Experts of a small language model.
Experts: 32 experts in each of 10 layers, 224 SwiGLU neurons an expert, 2 picks a token, a softmax router.
Training: a variant of Muon for the experts, 1044M tokens, 7966 steps.
Below are experts of layer 6 (counted from 0) of a mixture-of-experts language model. Rows are named router (the router's row for the expert) and show model dimensions 336-391. Each number is 200 + 40 x the weight over its row's rms, rounded and kept within 0 to 999.
Before each expert's rows: a language model's description of what the expert responds to; "comes after" lists some tokens at least twice as common just before its tokens as in all text. This comes from a sample of Wikipedia text that the model never trained on. Tokens count by the router's weight.

# expert 18
Description: Sports league, competition and party name words after the or National, such as League, Basketball, Cup, Party, Army, FC, and score pieces.
comes after: " the", " National", " World", " The", "'s", "–"
router,112,142,211,195,185,168,151,185,241,238,162,245,190,224,211,246,242,236,203,220,223,218,225,206,136,227,223,197,210,176,208,245,188,223,194,226,163,190,256,222,98,170,168,274,201,184,227,243,298,266,187,171,221,217,197,181

# expert 30
Description: Line breaks ending list items, infobox fields, table rows and paragraphs, plus en dashes in year ranges and section heading markers.
comes after: " |", "\n", ")", ".", "===", ")."
router,211,154,220,184,239,239,201,274,266,213,134,173,194,271,216,188,170,164,230,248,202,220,176,283,159,220,238,237,311,198,173,276,179,303,222,247,183,150,247,279,128,230,235,242,144,231,206,188,211,182,181,154,256,192,186,154

# expert 16
Description: Nouns naming creative works or items, like film, album, song, episode, video, trailer, plus colons in titles and blank table cells.
comes after: " |", " the", " a", " The", " first", " MPC"
router,133,210,255,212,266,216,211,286,195,259,166,184,214,226,271,182,266,200,249,270,166,162,182,216,118,255,239,234,249,144,179,230,169,221,225,272,125,181,236,245,167,195,229,256,159,243,230,257,226,243,193,170,248,207,206,228

# expert 25
Description: General and technical nouns after the or a, like station, city, system, aircraft, law, plus inner pieces of scientific words like Pharm-ac-ology.
comes after: " the", " a", " and", " The", "ic", "The"
router,147,157,238,200,201,162,185,228,249,239,150,185,167,224,229,206,234,170,211,251,172,161,158,196,230,204,175,205,186,189,126,210,143,228,244,209,182,210,258,245,141,185,203,233,155,262,229,251,221,236,128,132,221,131,182,235

# expert 29
Description: Year numbers like 2013 or 1940s, nationality adjectives like American, German, British, and place names such as York, States.
comes after: " the", " in", ",", " (", "|", " of"
router,168,166,213,227,205,159,149,230,239,202,205,235,200,242,235,178,239,179,265,216,162,194,268,198,218,194,242,156,199,222,190,202,151,256,265,189,206,168,210,231,148,194,246,198,197,196,297,302,237,250,116,183,241,227,204,197

# expert 21
Description: First words or pieces of multiword proper names, such as New, United, Fort, Los, San, and album, song, venue and company titles.
comes after: " the", " \"", ",", "-", ":", " of"
router,133,165,192,204,263,242,230,220,259,232,171,237,195,248,248,230,227,197,244,249,92,174,251,198,239,202,195,138,234,120,157,169,175,195,149,226,192,200,182,236,172,236,240,270,205,191,240,237,239,286,170,176,213,173,270,233

# expert 5
Description: Leading number tokens like 1, 11, 82, usually table cells right after a pipe, also first digits of large figures and dates.
comes after: " |", "|", ";", ":", " (", "–"
router,142,204,184,204,264,290,131,203,251,184,184,224,150,256,253,206,267,165,195,287,189,232,207,265,175,166,182,205,255,254,193,207,161,219,228,238,232,133,205,250,117,177,215,249,127,209,254,200,232,261,216,201,267,234,262,194

# expert 10
Description: Closing parentheses after units or country codes, dashes and numbers in table cells, plus nouns like time, country, years.
comes after: " |", ";", "2", " MPC", "1", "0"
router,111,185,162,232,276,245,214,224,191,243,213,245,212,257,251,141,190,178,269,222,155,240,189,230,114,181,204,206,236,183,184,255,144,266,272,170,228,127,186,250,199,200,246,239,210,100,232,220,277,247,149,158,187,212,237,198

# expert 2
Description: Pipe separators between cells in markdown tables of sports stats, election results and track listings, plus |---| header rules and Animalia.
comes after: " ", "\n", ")", " 0", " —", "%"
router,212,218,281,255,296,237,206,236,235,197,213,266,188,147,247,231,316,229,238,214,167,155,159,233,170,226,263,174,208,222,153,206,149,198,202,269,210,223,203,254,148,198,229,229,156,159,289,210,196,241,176,155,202,200,152,157

# expert 27
Description: Forms of be and related words in descriptive prose, such as was, is, be, been, known, located, as, usually, often before to or by.
comes after: " was", " is", " were", ",", " are", " as"
router,124,208,238,216,240,250,208,203,260,210,114,212,276,234,201,230,222,186,248,217,147,197,213,222,159,194,233,196,215,205,164,219,193,233,227,198,189,136,187,238,164,132,250,252,172,211,196,267,180,285,171,136,281,162,175,177

# expert 20
Description: Line breaks after headings or paragraphs, and opening parentheses, quotes, brackets and LaTeX braces that begin a title, gloss or note.
comes after: "\n", "==", ".", " =", " ==", "==="
router,207,229,209,209,256,167,198,212,280,280,140,231,180,221,229,171,242,189,266,296,138,191,178,203,206,219,251,147,215,189,155,200,158,218,230,250,179,212,242,254,153,221,202,249,189,201,233,256,187,244,213,146,262,195,213,164

# expert 14
Description: Semicolons and linking words like until, before, however, in order, and pieces of words starting with In-, such as In-ce.
comes after: " in", " In", "In", "in", " de", " on"
router,131,163,172,199,281,159,213,239,188,190,130,184,171,160,212,178,153,203,251,268,163,193,257,191,210,247,210,213,199,226,158,263,243,197,246,213,169,222,200,226,119,212,234,190,84,166,228,208,205,230,183,184,210,249,180,149

# expert 9
Description: Title = markers, See, Personal, Coordinates and table separators, plus odd mid-word fragments like the s in division(s) or ign in Bignoniaceae.
comes after: "-", " (", "\n", "==", "|", "("
router,154,231,247,270,216,231,234,201,207,140,164,222,148,261,186,220,220,176,249,272,172,164,225,236,220,245,210,140,228,265,216,220,209,266,205,302,211,179,220,259,159,190,148,185,102,146,190,243,217,281,181,194,160,206,155,210

# expert 7
Description: Hyphens starting list lines or joining compounds, and pipes starting table rows, such as "- District:", Runner-up, Bas-Saint-Laurent.
comes after: "\n", "\n ", " al", " co", "}", " re"
router,229,171,228,272,258,205,177,227,272,236,156,257,181,248,214,214,222,176,211,218,165,175,229,226,116,173,234,210,260,174,181,232,170,234,239,249,236,142,254,249,163,206,165,174,200,135,259,216,209,240,165,156,192,231,243,159

# expert 0
Description: Colons after infobox or taxobox field names and the first value tokens that follow, e.g. Family: Noctuidae, Country: India, Height: 1.74.
comes after: ":", ",", ".", "–", " Born", " ·"
router,153,176,239,209,241,228,143,275,181,184,124,229,133,290,224,234,207,185,204,231,181,181,152,218,238,256,183,217,234,225,126,204,161,209,201,216,173,164,211,226,153,173,201,141,244,220,275,242,184,272,189,149,251,224,224,198

# expert 13
Description: Articles, numerals and quantity words opening noun phrases, such as a, an, two, several, multiple, same, most, and following adjectives.
comes after: " a", " of", " with", ".", " and", " for"
router,186,137,216,266,250,181,164,215,202,245,211,287,150,268,250,181,239,162,213,212,267,197,239,193,171,239,214,129,226,280,162,190,79,304,270,280,131,128,229,227,155,138,198,229,158,200,199,282,223,257,217,187,237,222,191,146

# expert 22
Description: The word the after prepositions, sentence-initial The, possessive determiners his, its, their, and month names after in or on.
comes after: " of", " in", " on", " to", " for", " at"
router,141,149,229,230,246,211,203,223,260,256,130,208,221,285,212,268,198,166,189,235,176,225,195,236,150,224,250,157,153,236,176,265,129,271,208,220,214,147,296,268,234,153,159,267,172,184,213,249,210,224,177,162,286,197,191,165

# expert 26
Description: Measurement units like km, ft, kg, million, the slash in coordinates, and pipes in sports season tables between goal columns.
comes after: ".", " 0", "–", " University", "0", " 1"
router,163,161,211,248,227,181,242,241,202,262,182,218,205,182,239,152,207,200,271,203,224,190,206,274,161,221,195,168,225,238,141,280,132,265,252,220,200,209,224,211,196,206,215,175,160,134,227,273,214,255,173,172,233,192,232,223